{"num_hidden_layers": 18, "hidden_size": 224, "n_experts": 8, "experts_per_token": 2, "d_expert": 112, "d_shared_expert": 0, "hidden_act": "swiglu", "moe_layers": [0, 2, 4, 6, 8, 10, 12, 14, 16], "router_score": "softmax", "normalize_top_k": false, "routed_scale": 1.0, "balance_loss": 0.000159, "balance_bias": true, "router_z_loss": 0.0001, "init_std_router": 0.0181, "lr_router": 0.000593, "num_attention_heads": 3, "num_key_value_heads": 1, "head_dim": 64, "vocab_size": 14523, "norm": "layernorm", "norm_place": "pre", "norm_eps": 1e-05, "positions": "rope", "rope_theta": 10000.0, "rope_fraction": 1.0, "qk_norm": true, "attn_scale": 0.125, "tie_word_embeddings": true, "parallel_block": false, "init": "uniform", "init_std_qkv": 0.024, "init_std_o": 0.0259, "init_std_up": 0.024, "init_std_down": 0.0, "optimizer": "muon_variant", "learning_rate": 0.01, "beta1": 0.95, "weight_decay": 0.0, "lr_head": 0.0105, "warmup_steps": 50, "schedule": "wsd", "decay_fraction": 0.841, "decay_shape": "pow", "final_lr_fraction": 0.0, "batch_tokens": 65536, "max_seq_len": 512, "doc_mask": true, "train_tokens": 284300000, "max_steps": 4339, "dataset": "wikipedia_en"}
Below are experts of layer 10 (counted from 0) of a mixture-of-experts language model. Rows are named router (the router's row for the expert), down (a neuron's output weights, with its number) and show model dimensions 0-223. Each number is 200 + 40 x the weight over its row's rms, rounded and kept within 0 to 999.
After each expert's rows: "raises" lists some tokens whose logits its average output raises strongly, later layers aside. This comes from a sample of Wikipedia text that the model never trained on.

# expert 5
router,205,190,157,220,232,242,232,175,132,155,134,232,201,179,217,181,210,143,197,218,153,167,184,206,248,227,216,220,285,177,241,124,166,179,258,195,217,184,213,214,169,219,218,167,165,237,228,235,248,232,201,199,140,157,164,203,147,152,151,147,189,238,188,200,181,189,155,189,219,270,239,127,208,189,202,240,172,213,177,240,207,163,101,167,135,226,292,182,245,241,145,209,165,170,191,191,244,170,245,186,209,211,272,245,211,218,195,207,160,187,121,169,204,214,216,257,173,184,200,138,205,189,193,235,275,292,123,223,171,251,289,166,159,250,238,314,306,171,144,224,242,229,143,178,228,207,186,165,188,171,218,270,170,196,191,193,244,224,262,237,178,168,113,261,272,134,199,193,219,184,233,190,167,196,208,186,206,161,148,239,203,243,142,194,165,190,211,168,122,251,197,239,198,175,222,252,252,236,223,207,109,151,207,246,156,224,176,141,155,153,260,170,181,193,164,250,237,131,205,152,214,208,188,205
down0,185,242,143,210,128,208,203,155,268,188,159,300,217,218,169,219,189,224,177,235,259,244,166,202,237,197,199,201,197,217,181,220,176,182,140,315,174,195,155,222,186,223,216,193,183,228,314,203,251,196,218,181,218,173,122,234,179,223,188,113,182,154,141,199,170,178,196,210,224,174,162,248,221,168,201,162,194,197,160,194,201,273,209,143,216,200,151,232,151,257,148,174,253,193,179,167,221,221,223,161,212,200,187,180,201,281,207,233,177,183,135,244,130,167,241,225,195,208,153,198,127,206,152,207,158,220,217,238,276,209,235,145,199,169,230,261,203,168,275,240,216,182,196,170,204,220,203,172,171,161,189,276,156,162,238,175,175,212,113,135,139,190,190,218,246,255,172,249,149,217,242,131,244,214,190,187,292,205,194,225,159,105,151,192,176,200,296,216,163,321,196,213,216,242,176,174,202,261,256,231,208,170,255,196,190,212,187,187,209,220,248,210,249,169,154,246,184,239,174,175,198,174,94,296
down1,212,233,190,182,98,210,116,168,208,199,249,140,227,220,279,161,187,130,186,185,201,251,210,169,196,199,237,197,210,177,181,236,185,245,285,171,222,225,206,270,203,223,191,204,187,247,178,185,220,195,231,138,129,214,211,209,216,148,273,128,188,192,179,219,198,164,194,209,234,180,249,199,196,148,217,226,238,180,148,265,164,145,276,196,195,231,148,226,231,182,228,191,229,154,222,225,164,224,211,166,194,151,178,273,189,109,230,256,173,231,167,157,222,239,138,160,224,264,219,91,198,159,228,228,184,209,173,272,139,181,190,164,198,158,213,274,184,195,229,195,247,183,214,217,160,215,241,199,200,213,159,239,215,213,225,201,251,157,205,145,198,183,174,194,161,157,179,177,213,179,97,218,171,122,130,177,206,225,177,245,250,236,221,242,177,240,262,175,263,168,196,245,264,155,274,188,313,193,159,136,205,273,246,246,186,225,197,191,196,272,221,139,270,210,189,156,258,201,103,258,171,130,167,198
down2,213,142,230,200,116,255,184,125,205,170,192,269,248,142,183,201,238,156,161,209,208,152,223,213,170,138,139,133,183,235,127,214,197,185,136,292,154,184,204,177,126,186,211,217,206,136,299,260,146,255,203,249,185,298,192,202,209,176,207,156,194,181,255,170,191,249,148,220,175,192,155,260,217,184,184,211,190,184,218,165,282,155,247,238,171,131,209,263,252,200,175,217,233,236,153,208,245,183,173,162,150,174,210,239,174,173,186,130,167,336,255,192,169,166,220,220,176,158,165,176,200,127,146,221,194,203,204,244,262,274,240,224,161,165,279,239,209,266,154,190,174,281,217,146,166,214,199,165,211,218,192,249,272,178,215,174,261,230,150,190,226,179,187,206,246,169,253,250,253,204,162,193,231,222,137,174,181,146,224,192,200,163,216,242,231,240,215,236,160,148,151,208,191,204,189,178,231,222,209,184,214,234,248,163,184,202,175,180,189,235,165,146,167,248,275,175,258,163,210,167,264,239,189,206
down3,214,164,186,207,200,146,201,140,267,235,245,241,226,213,195,234,175,275,192,193,198,170,161,203,199,190,147,224,205,234,197,204,238,221,241,173,207,210,188,152,185,164,188,191,179,158,220,235,170,172,156,238,257,138,152,124,170,208,164,248,251,183,151,159,161,220,300,187,147,207,155,210,198,169,96,276,224,190,247,228,222,202,142,274,137,201,186,201,144,182,169,204,199,193,191,213,226,164,205,151,186,158,227,210,147,192,213,127,209,175,223,229,188,238,261,138,152,249,265,255,234,178,212,250,224,241,123,184,149,202,180,166,208,191,234,229,204,204,242,176,242,191,259,141,246,223,166,230,201,128,258,165,140,251,231,219,172,155,269,175,233,180,267,192,148,234,159,274,194,209,199,198,252,232,312,189,240,229,176,209,203,291,187,191,269,228,190,174,120,183,224,117,171,178,240,166,231,259,265,213,185,134,175,259,187,152,162,141,240,238,202,223,299,196,122,219,222,155,229,157,180,213,207,130
down4,237,275,256,240,162,193,234,154,223,166,162,248,174,210,209,248,189,154,223,185,179,187,192,211,202,228,167,192,117,194,171,199,147,186,260,184,203,248,215,291,176,151,209,212,192,224,166,243,195,200,209,185,176,188,223,208,203,200,190,244,196,311,132,287,204,232,205,204,217,225,227,150,220,226,171,120,205,253,190,259,246,195,116,164,156,274,202,163,144,272,262,203,186,169,204,239,226,248,121,122,261,147,176,263,172,180,109,230,245,148,157,202,230,249,226,126,129,237,132,216,266,216,183,278,245,121,216,191,222,205,168,185,156,208,193,233,235,197,184,230,195,188,105,190,193,253,207,177,182,287,147,107,229,220,139,220,198,160,230,181,158,191,165,124,183,228,146,227,225,211,210,210,193,212,179,170,226,271,144,243,218,140,239,164,142,171,236,206,193,192,182,210,203,203,175,216,224,187,176,290,233,144,192,194,142,233,240,182,231,258,179,230,153,148,202,197,168,223,219,242,196,209,234,278
raises: "-", " (", "\n", " and", " |", " "

# expert 7
router,275,175,202,236,134,186,221,210,163,214,184,222,163,230,221,218,193,210,183,162,253,208,214,226,233,224,225,209,200,186,124,172,143,208,297,213,292,219,184,196,169,244,258,219,220,169,175,229,248,185,204,169,169,201,230,233,234,174,182,215,146,183,224,258,145,106,205,192,266,230,230,192,201,249,149,229,157,215,168,217,274,129,195,234,181,233,192,111,227,187,137,233,148,200,289,189,142,131,249,170,195,229,202,239,236,167,226,172,173,174,163,155,230,180,170,146,166,165,161,182,275,194,221,191,221,255,202,199,147,254,201,186,215,239,178,250,224,188,158,188,207,162,165,156,184,167,171,158,176,148,222,251,225,152,137,139,206,238,216,182,171,233,188,202,298,168,182,181,236,134,229,231,226,173,97,245,214,122,222,214,226,280,216,140,142,183,170,254,216,229,205,246,226,154,195,231,234,231,175,282,106,246,167,281,222,172,180,213,233,147,231,125,228,176,262,157,185,121,160,268,204,207,165,156
down0,197,178,230,186,268,138,210,230,158,214,124,188,247,179,190,187,197,232,228,234,151,184,205,262,169,202,260,227,215,135,224,123,210,203,180,157,217,206,286,151,200,171,227,181,185,176,150,207,159,155,194,95,131,209,262,193,194,205,108,283,164,281,229,189,191,228,205,223,190,204,210,179,214,153,219,190,245,165,166,213,234,238,106,219,202,176,207,172,233,226,218,198,147,201,167,219,242,158,186,198,231,143,196,206,183,147,270,155,208,183,250,174,255,187,272,188,244,182,213,151,199,218,139,234,213,181,218,290,210,250,249,228,133,222,213,182,214,125,197,184,187,144,239,129,164,159,166,156,198,211,218,175,166,203,182,190,227,232,201,261,300,149,222,242,205,125,233,172,185,220,226,195,202,212,291,140,194,201,214,216,161,217,154,180,149,175,249,129,181,191,284,187,182,162,177,215,245,286,192,236,277,160,197,260,204,297,192,218,256,198,188,216,202,281,231,221,164,187,178,220,128,229,241,97
down1,226,270,186,191,181,187,242,216,238,155,170,249,197,173,204,254,200,233,219,146,154,231,167,273,171,203,195,174,124,201,214,114,154,233,244,173,271,172,196,156,94,208,123,299,217,174,145,274,235,206,160,235,165,137,221,155,264,223,178,253,157,219,183,235,171,153,133,292,253,184,207,257,220,152,261,150,188,153,201,213,118,123,178,220,175,151,183,163,197,204,246,189,229,262,160,259,209,220,169,139,253,224,240,187,255,263,194,198,180,224,160,180,169,187,223,167,192,169,186,198,181,220,146,156,170,228,294,228,158,226,269,215,230,145,156,214,105,161,203,258,264,195,200,160,194,235,285,205,182,182,158,241,257,166,190,213,165,240,156,137,200,200,183,207,208,178,183,213,234,242,260,238,214,124,254,210,209,204,169,165,176,190,252,216,129,252,196,184,209,141,173,201,202,229,186,200,123,200,158,232,220,190,183,220,215,265,266,155,239,209,161,230,205,253,185,176,190,194,238,224,218,199,245,247
down2,186,197,188,165,238,204,203,148,233,165,239,219,203,174,174,202,215,170,210,172,114,179,187,199,251,232,157,221,190,136,182,265,179,225,241,222,165,237,154,254,173,206,107,198,179,226,225,200,284,172,197,151,178,219,108,185,267,185,145,246,185,134,167,153,154,200,211,139,257,227,178,185,179,177,198,243,144,212,221,260,182,194,201,241,279,241,101,187,130,225,204,168,240,245,138,190,214,178,187,211,201,196,110,210,225,180,181,173,179,256,255,204,211,253,209,196,179,163,293,261,222,187,265,245,181,192,203,138,196,230,174,199,203,167,178,170,189,137,273,247,238,213,223,174,257,154,216,199,177,164,206,246,215,166,192,210,129,248,209,148,218,239,214,169,151,189,239,233,281,199,203,182,226,241,97,203,232,212,230,168,128,235,175,286,175,134,161,156,151,191,186,200,281,165,248,170,226,251,222,184,268,221,160,259,168,234,205,203,259,249,196,250,231,256,212,274,171,250,249,215,178,155,93,182
down3,198,188,191,241,201,179,178,221,257,105,113,235,148,256,202,220,184,173,206,177,184,156,234,216,251,171,224,203,159,214,245,234,145,235,221,252,237,189,217,189,196,114,162,176,183,179,175,215,189,280,174,170,181,245,211,204,244,155,266,216,218,168,199,200,204,178,187,234,182,212,207,75,217,198,168,166,198,173,204,157,218,171,272,185,168,135,251,229,163,210,244,174,239,257,236,206,220,230,258,219,253,150,240,181,148,165,220,203,234,254,141,198,161,269,245,177,170,217,248,186,225,222,126,266,183,193,240,151,221,213,259,186,200,224,146,190,232,222,134,139,168,214,213,211,142,176,183,151,179,195,216,283,159,226,247,216,172,179,191,182,202,310,249,216,174,197,189,111,298,205,239,222,173,149,199,146,220,235,143,250,211,153,273,191,123,246,176,232,265,171,224,163,155,232,119,202,192,206,232,223,143,224,225,155,305,180,182,189,293,209,145,197,138,227,222,206,274,152,199,185,181,168,163,155
down4,270,205,193,165,196,209,229,222,200,232,226,198,131,232,231,161,213,234,272,189,278,225,214,211,154,215,144,325,172,195,215,215,233,150,214,228,192,207,203,172,202,274,249,231,201,188,236,241,129,229,249,218,224,157,171,131,219,122,107,256,164,176,201,127,258,196,204,147,242,193,221,161,187,217,195,175,160,139,208,147,272,152,226,212,205,230,109,240,218,211,211,299,139,204,224,175,159,236,233,298,188,182,155,153,205,207,268,236,193,178,115,196,138,213,192,207,175,169,165,258,233,171,252,240,182,231,199,233,216,240,147,181,230,179,203,224,233,204,141,212,144,198,165,176,150,223,230,155,251,159,197,288,180,204,210,158,160,194,228,190,197,180,280,145,152,156,229,193,218,174,227,200,230,135,179,180,109,178,173,226,214,216,225,135,145,218,184,165,213,119,209,212,219,169,224,165,135,130,233,214,251,202,178,204,207,195,216,173,275,211,226,194,185,277,169,273,230,111,180,218,256,237,224,216
raises: " in", " to", ",", ".", " for", " on"

# expert 6
router,197,243,221,224,222,180,234,161,218,196,145,120,263,146,224,146,207,209,171,227,219,228,208,194,193,293,264,191,310,185,171,221,144,218,198,248,272,153,187,254,143,196,199,184,287,227,146,155,260,131,222,120,175,298,211,232,184,170,115,224,231,245,170,231,160,140,283,209,176,297,255,166,207,219,199,203,218,201,194,187,174,177,184,175,246,209,197,168,176,202,230,178,137,175,219,245,216,168,225,150,187,200,323,207,238,160,217,232,224,199,199,213,288,199,267,238,197,176,207,162,263,178,223,191,229,162,118,236,166,211,191,195,114,238,203,208,204,194,192,183,211,206,161,192,191,155,206,168,120,179,168,238,186,100,142,160,224,181,198,148,154,139,193,198,194,168,157,184,250,175,208,205,192,166,158,198,204,232,155,175,221,235,241,201,185,254,197,235,177,252,220,267,230,120,237,193,281,247,240,204,186,202,190,234,240,246,214,164,187,136,189,176,166,210,189,208,177,205,129,264,175,173,101,194
down0,244,121,220,220,142,156,244,164,264,169,149,158,193,270,247,244,270,208,203,223,177,271,238,190,197,148,167,230,191,217,212,170,215,246,229,214,276,207,195,196,218,238,177,116,198,199,238,261,208,193,199,253,147,179,208,171,252,128,160,225,164,215,185,241,231,158,146,208,196,160,199,163,203,243,272,193,207,263,136,161,190,253,255,198,202,293,282,247,191,186,266,212,123,247,253,179,181,204,188,147,128,241,171,174,201,205,193,238,126,191,253,176,230,260,230,256,260,117,194,222,259,194,184,151,183,161,204,210,180,196,149,239,205,203,195,145,179,251,180,163,236,239,146,198,170,137,189,222,180,182,125,353,139,166,225,142,183,205,200,206,196,193,231,150,207,193,194,192,225,232,207,157,235,164,217,183,162,238,216,237,177,166,147,182,262,229,111,176,170,227,196,219,120,154,175,256,225,189,198,186,214,233,168,165,188,145,229,203,140,189,254,165,204,206,219,130,251,160,232,266,190,248,183,202
down1,229,104,156,217,237,219,174,182,260,279,293,223,169,229,203,177,207,250,233,198,198,246,181,220,225,197,225,118,141,226,137,231,171,245,211,205,186,105,290,180,145,216,218,138,210,179,178,132,196,254,162,213,178,202,261,213,148,223,125,118,235,210,296,212,225,262,239,256,149,218,180,145,232,221,272,233,196,259,163,206,184,255,157,207,207,213,151,234,210,135,179,196,213,183,175,226,177,142,163,139,180,132,245,201,119,174,153,159,174,152,80,143,178,291,218,207,174,160,219,231,211,213,161,191,198,167,193,231,203,202,193,202,216,205,189,257,177,208,274,208,253,175,160,190,236,219,179,192,230,251,179,145,195,174,164,163,259,181,176,184,196,214,211,188,270,188,263,124,193,217,210,179,178,241,143,209,299,165,190,231,139,209,218,164,280,225,195,219,220,203,176,173,163,246,216,206,282,180,150,211,191,187,208,216,208,236,186,228,183,201,145,222,180,186,189,223,235,157,256,307,184,211,191,236
down2,241,237,230,213,184,230,224,194,186,198,158,154,213,155,240,164,182,209,262,166,183,214,247,198,169,185,211,190,228,194,195,201,241,213,199,259,195,167,194,211,221,159,215,179,177,198,303,112,247,231,198,207,265,191,176,202,215,195,213,250,197,195,162,218,121,130,259,218,167,182,236,202,239,305,196,173,229,238,245,135,223,147,254,199,282,179,178,160,202,217,158,202,230,248,272,152,216,213,187,275,112,168,258,194,260,261,282,154,178,178,108,206,221,234,170,243,222,243,269,212,168,205,203,152,260,201,91,212,200,181,233,171,182,180,163,273,149,111,219,236,142,182,236,179,206,194,239,207,189,250,198,188,213,144,207,233,257,192,250,234,175,245,139,258,233,138,178,141,187,146,185,140,230,246,179,235,216,141,230,260,188,46,196,132,250,216,157,181,177,164,278,192,198,201,203,170,181,172,134,211,198,143,205,174,253,184,215,147,234,197,200,163,173,197,201,222,178,222,185,217,184,190,235,146
down3,200,172,252,187,189,120,236,188,150,255,254,168,247,185,213,195,196,149,238,179,217,150,188,252,182,149,145,189,196,197,216,218,207,171,229,214,234,251,190,271,238,208,152,116,129,239,196,156,142,248,200,184,142,190,210,133,192,178,267,181,158,161,207,208,284,239,264,140,157,191,225,290,181,166,192,249,218,217,243,246,206,162,240,149,195,183,133,190,232,212,223,154,142,205,258,204,211,250,196,219,171,222,191,191,184,252,179,175,151,218,164,196,184,205,193,165,221,240,193,221,207,169,156,151,245,288,186,252,139,221,214,237,209,252,221,290,202,105,238,111,186,247,196,212,156,181,136,219,158,241,212,290,222,278,173,191,186,176,280,222,235,226,164,279,195,183,214,245,178,168,164,225,228,145,167,227,119,117,237,173,214,171,78,194,176,220,239,151,200,211,188,250,181,182,197,191,190,176,157,199,142,193,184,215,186,252,205,187,248,289,161,170,184,241,211,228,186,194,235,269,160,237,238,273
down4,153,278,217,188,214,181,194,194,194,187,231,189,226,168,175,118,259,246,222,198,165,175,229,218,239,233,261,187,213,193,217,189,186,174,132,195,163,172,193,246,226,191,243,220,193,212,255,188,154,152,203,196,218,271,188,200,234,243,250,193,235,133,221,199,322,213,214,218,249,184,153,188,178,265,122,164,202,197,168,210,227,148,250,201,207,152,193,245,225,306,85,224,227,159,226,194,199,101,163,233,210,190,210,227,167,170,159,220,226,188,202,229,257,178,168,159,198,160,168,262,171,221,166,195,224,155,231,204,213,233,247,221,193,181,231,233,194,261,257,189,251,192,236,274,303,263,149,227,173,193,97,341,131,200,184,169,195,97,148,144,195,237,189,183,211,220,223,197,182,219,149,222,193,152,216,153,232,175,175,190,196,195,128,215,246,191,163,193,179,259,224,187,202,182,228,157,140,215,287,179,227,216,133,253,235,175,182,286,170,205,201,193,149,216,217,177,130,212,150,208,143,160,154,187
raises: ",", " (", " and"

# expert 4
router,246,167,175,219,177,121,245,229,195,165,232,133,210,270,241,170,247,188,135,211,177,218,226,267,147,170,226,156,167,242,146,166,175,229,199,294,167,234,189,248,204,190,264,229,178,200,185,206,243,235,169,225,227,171,281,257,198,114,143,165,230,203,199,163,112,184,178,225,223,208,190,207,153,254,282,175,165,195,107,179,232,172,185,187,238,307,225,160,195,132,158,179,232,205,166,208,175,133,244,158,214,157,206,237,208,124,223,201,159,229,153,200,178,213,194,240,168,276,196,250,204,155,223,199,197,205,191,211,164,224,239,201,223,277,171,329,286,202,66,258,214,210,189,170,170,192,222,190,200,111,248,295,174,217,212,188,152,238,245,189,176,230,191,220,171,127,228,198,214,135,240,195,154,233,165,237,191,131,202,145,206,204,210,182,197,231,157,203,167,187,215,274,240,225,224,190,203,232,170,234,209,162,240,193,127,220,237,157,205,216,225,208,188,197,132,214,217,172,219,253,171,144,182,200
down0,202,149,246,170,305,191,208,221,202,222,165,235,224,204,259,251,245,198,173,175,194,232,226,163,154,235,178,147,190,211,188,267,243,156,191,238,210,234,215,224,186,266,175,193,235,171,154,215,195,195,138,176,211,207,204,164,283,190,187,254,172,189,205,272,235,289,184,255,155,218,157,174,206,133,226,244,175,200,215,229,169,192,259,230,141,151,148,242,177,185,243,171,224,68,197,263,238,179,131,205,228,193,160,170,229,176,217,232,181,221,153,165,237,111,233,235,207,261,234,192,181,178,226,243,142,160,233,212,282,287,171,226,224,131,177,196,200,150,232,242,181,161,190,247,167,240,173,187,251,190,195,186,154,132,139,250,192,155,190,264,186,197,155,219,203,258,175,159,235,234,186,207,185,191,151,202,168,219,203,147,180,153,220,241,307,144,273,178,243,185,222,222,159,221,112,236,208,215,244,157,154,130,171,189,135,145,210,117,228,146,227,203,211,169,203,237,193,164,209,254,168,159,224,295
down1,251,262,290,174,189,189,209,214,195,256,236,155,262,180,180,213,215,212,265,205,202,179,158,241,185,194,236,226,178,280,171,192,208,217,180,192,193,215,145,198,270,240,105,315,146,226,159,377,184,160,165,192,206,193,237,151,162,125,206,268,162,235,205,224,217,239,263,169,173,178,207,163,249,179,211,219,165,229,177,218,227,204,165,214,257,150,229,259,248,205,178,138,223,219,168,158,203,258,196,178,189,127,190,199,166,127,173,194,184,221,239,235,181,243,180,207,134,226,194,210,245,190,187,277,123,115,201,205,204,229,223,211,183,228,196,197,169,121,149,177,209,183,201,180,186,177,246,205,216,205,214,198,121,159,216,183,192,185,172,176,219,123,181,172,187,217,218,178,183,121,227,146,221,259,242,289,166,216,205,238,203,188,173,142,227,285,218,219,193,159,230,102,166,133,165,217,204,270,199,116,157,188,167,144,249,236,189,273,203,192,245,229,232,183,177,174,214,212,236,175,164,240,219,172
down2,204,226,266,112,161,242,170,172,208,228,163,181,241,299,177,230,189,182,151,274,169,266,160,242,212,218,208,167,190,251,191,224,158,175,208,214,224,154,179,252,206,302,205,193,215,148,180,192,133,194,193,166,207,156,219,229,188,118,219,199,173,166,204,177,164,204,200,194,186,250,175,242,167,229,295,147,194,218,227,178,255,252,150,182,266,201,199,212,227,248,284,153,174,158,203,183,176,161,183,169,127,237,258,203,156,209,220,261,173,275,243,207,268,217,126,198,184,228,134,198,218,242,281,149,185,250,173,219,189,279,189,170,179,245,220,211,177,211,235,251,184,197,147,196,162,150,157,155,206,222,191,88,235,235,181,141,171,213,218,228,215,190,194,101,199,205,205,261,134,189,150,208,171,196,172,174,182,206,201,209,269,286,308,228,216,222,169,224,205,252,199,227,191,189,148,156,183,248,224,141,191,165,129,241,193,243,187,230,242,156,215,169,234,251,208,275,149,152,163,212,157,175,196,118
down3,267,202,219,161,190,300,220,200,169,252,140,197,230,203,173,167,168,242,171,141,130,203,276,141,179,224,228,149,242,219,246,210,179,261,171,175,171,221,213,117,172,232,190,186,160,215,206,234,211,182,189,99,194,281,262,209,257,247,165,200,129,252,220,182,156,161,246,200,210,241,147,194,144,228,126,218,216,212,229,260,256,67,194,167,152,243,167,195,176,152,157,174,217,203,203,220,120,211,306,195,138,144,166,272,167,206,218,242,189,196,240,156,224,182,216,125,238,187,163,225,209,269,231,283,238,263,208,201,164,211,249,163,218,218,211,137,204,220,202,211,245,206,203,189,201,164,211,159,240,162,192,205,126,232,221,235,248,239,162,224,202,205,225,113,194,226,161,294,224,229,237,164,233,228,203,186,257,259,190,198,125,240,145,177,225,218,192,178,198,251,221,177,269,156,183,188,174,168,270,185,206,197,242,179,205,148,163,151,184,235,156,241,150,220,177,154,180,199,170,260,167,175,180,185
down4,242,199,188,209,199,229,186,191,200,256,127,236,258,235,182,199,201,185,151,196,158,191,298,136,206,242,189,146,168,245,204,147,161,217,154,241,217,198,182,160,229,158,99,239,182,174,184,194,147,189,187,242,175,196,211,231,158,238,85,228,253,196,260,149,190,211,240,210,229,241,219,208,194,231,139,212,160,63,284,165,139,172,167,138,251,217,222,281,235,219,142,276,286,203,146,194,214,152,233,163,189,169,166,119,194,279,233,198,246,187,257,139,148,255,219,216,202,180,199,207,256,172,142,183,143,242,202,146,164,169,220,194,212,194,159,200,212,175,151,196,163,174,212,156,160,169,225,244,214,214,254,228,157,227,272,192,179,205,210,231,250,192,244,189,275,123,296,237,194,254,242,252,243,199,172,212,163,184,171,242,169,184,168,178,265,155,192,134,211,201,161,227,235,236,210,191,181,158,190,234,248,238,165,216,185,236,158,177,244,203,211,157,218,176,254,162,225,252,182,150,182,254,254,201
raises: "ained", "ec", "aly", "ous", "oles", "oc"

# expert 1
router,177,166,219,244,167,128,224,232,150,210,246,203,257,175,209,127,185,183,194,285,203,182,246,181,236,214,221,195,201,181,153,152,185,269,252,184,173,159,180,237,141,184,142,199,144,142,195,240,249,151,180,174,187,221,235,238,120,125,213,115,175,218,171,185,194,165,217,186,163,199,234,235,201,213,203,189,123,265,175,209,203,165,209,207,264,213,239,176,232,176,210,159,168,163,190,165,277,163,217,206,243,191,183,277,234,170,250,206,134,215,116,158,271,209,301,260,220,138,221,141,248,162,244,283,235,138,168,198,149,278,247,279,149,192,195,204,217,263,171,214,274,228,247,175,182,180,228,284,161,155,234,275,153,155,160,164,243,197,240,160,167,179,175,272,225,180,156,201,187,180,170,227,146,183,210,180,167,116,185,226,193,143,235,179,184,226,223,198,227,263,258,245,192,211,155,217,207,228,253,201,189,173,218,277,195,227,204,177,202,168,269,223,167,195,256,210,227,156,154,220,110,186,192,183
down0,231,262,222,217,211,218,214,260,196,176,147,250,231,230,197,189,150,229,152,158,159,217,279,256,176,239,190,184,127,211,220,194,212,248,175,201,189,282,228,200,147,188,245,219,241,196,144,183,229,158,138,256,241,183,185,140,280,171,174,164,210,202,195,242,163,207,229,215,262,221,238,210,222,165,258,199,244,212,252,141,184,148,196,133,226,177,202,184,169,212,196,225,176,177,215,183,204,231,200,172,209,240,190,134,213,154,166,111,211,271,165,251,166,208,210,209,207,272,155,189,135,131,216,105,205,263,205,194,235,254,202,248,177,241,203,238,195,114,230,172,233,201,154,154,285,276,174,125,219,154,149,272,159,220,173,187,233,199,198,152,207,237,207,208,207,165,152,230,180,122,185,148,201,194,217,221,141,215,204,198,228,234,153,215,205,201,137,230,206,208,172,274,262,202,174,299,293,183,233,138,211,194,206,99,259,91,238,172,191,197,175,195,221,198,133,235,213,209,215,173,198,218,102,248
down1,155,206,185,202,227,176,154,222,219,287,115,186,230,180,156,209,213,187,177,152,205,194,211,282,235,182,223,243,199,159,128,166,238,184,198,124,227,223,197,203,170,75,179,213,124,200,218,206,106,202,145,165,215,198,164,179,209,185,259,148,238,196,283,200,310,213,249,205,242,193,178,257,215,173,157,237,299,284,214,228,206,266,183,211,158,241,189,180,177,276,239,238,180,225,200,206,200,228,204,205,241,190,266,233,197,278,216,250,167,198,248,176,167,243,191,192,271,191,213,138,190,130,265,179,250,214,165,242,169,183,237,169,170,168,238,173,160,191,183,164,269,153,197,128,178,173,239,187,158,247,196,105,97,186,178,229,157,175,190,231,212,176,262,161,245,149,215,238,207,183,251,258,219,208,218,161,189,198,168,187,268,250,172,189,190,144,160,222,141,181,163,178,188,186,199,163,157,280,208,164,222,217,243,223,188,186,275,255,216,163,112,234,179,225,201,181,175,158,221,179,228,172,254,172
down2,220,221,215,247,148,214,251,254,200,254,211,237,169,169,216,186,158,239,205,196,283,185,179,308,163,113,235,311,170,155,253,248,227,204,206,175,264,275,228,223,232,216,199,276,144,188,220,222,193,220,165,201,169,160,222,236,163,166,187,163,158,111,253,179,227,146,200,221,163,251,179,198,153,159,230,229,157,158,171,210,254,173,106,282,224,186,242,203,162,214,207,180,167,173,152,125,313,279,179,226,224,199,225,159,202,198,212,190,198,248,235,118,218,197,131,175,195,177,173,256,160,215,216,254,206,150,174,175,138,245,164,231,196,172,182,121,284,201,195,205,188,267,214,192,230,127,124,195,201,153,219,117,150,212,218,183,161,146,238,167,189,162,245,214,280,181,245,194,199,200,208,195,257,179,241,145,219,189,161,185,193,162,229,252,176,174,195,175,196,199,194,199,185,192,291,178,271,195,243,189,215,170,109,231,204,230,217,204,183,174,230,165,168,244,232,214,194,186,143,185,159,211,266,230
down3,215,213,214,202,136,248,225,249,256,132,231,174,228,225,153,184,157,205,217,268,148,186,214,190,152,124,211,227,211,272,258,179,188,159,209,262,251,180,178,208,195,279,198,230,182,212,191,203,241,250,173,177,218,176,238,245,161,153,156,230,259,237,211,227,203,225,286,170,143,210,157,166,176,203,212,177,278,170,188,190,163,194,204,175,172,167,181,161,166,183,172,174,254,240,233,205,145,180,197,179,213,186,186,208,203,151,221,178,204,244,213,176,231,198,164,125,202,124,148,235,209,211,264,272,271,219,172,224,285,188,185,183,151,240,162,166,181,154,255,242,213,228,268,219,227,224,161,279,164,156,165,131,183,201,216,190,207,231,293,141,152,206,208,215,188,108,290,219,230,228,203,147,148,246,217,218,208,200,219,175,218,235,228,67,190,198,249,255,192,207,174,203,122,231,240,253,219,234,227,221,139,175,194,150,216,191,195,163,287,172,104,219,157,73,193,170,238,191,209,162,209,253,190,148
down4,194,273,200,247,213,219,148,215,183,275,202,215,148,282,233,193,217,160,147,207,174,170,172,196,249,124,181,173,179,262,132,171,218,173,179,187,194,211,232,204,196,183,244,234,131,208,200,166,206,212,134,107,209,235,181,220,189,158,118,211,275,172,212,207,115,208,180,232,190,157,244,156,233,204,198,229,183,205,272,160,230,172,202,201,142,188,202,194,211,322,197,192,138,177,278,206,187,215,103,237,295,184,213,190,203,161,143,260,265,234,224,207,239,201,101,227,206,269,189,218,238,217,200,204,203,167,166,225,179,178,153,176,189,269,221,159,190,283,275,206,152,283,271,177,223,251,221,208,239,216,175,197,206,101,199,212,229,265,212,266,153,170,229,182,252,204,222,160,200,241,184,226,230,238,241,196,129,240,157,136,151,151,145,170,237,219,217,211,163,230,190,185,118,199,215,207,182,225,189,193,140,186,234,168,200,218,213,206,206,236,204,227,178,183,167,168,200,116,264,292,152,178,168,159
raises: "\n", "|", "-", "In", "The", "=="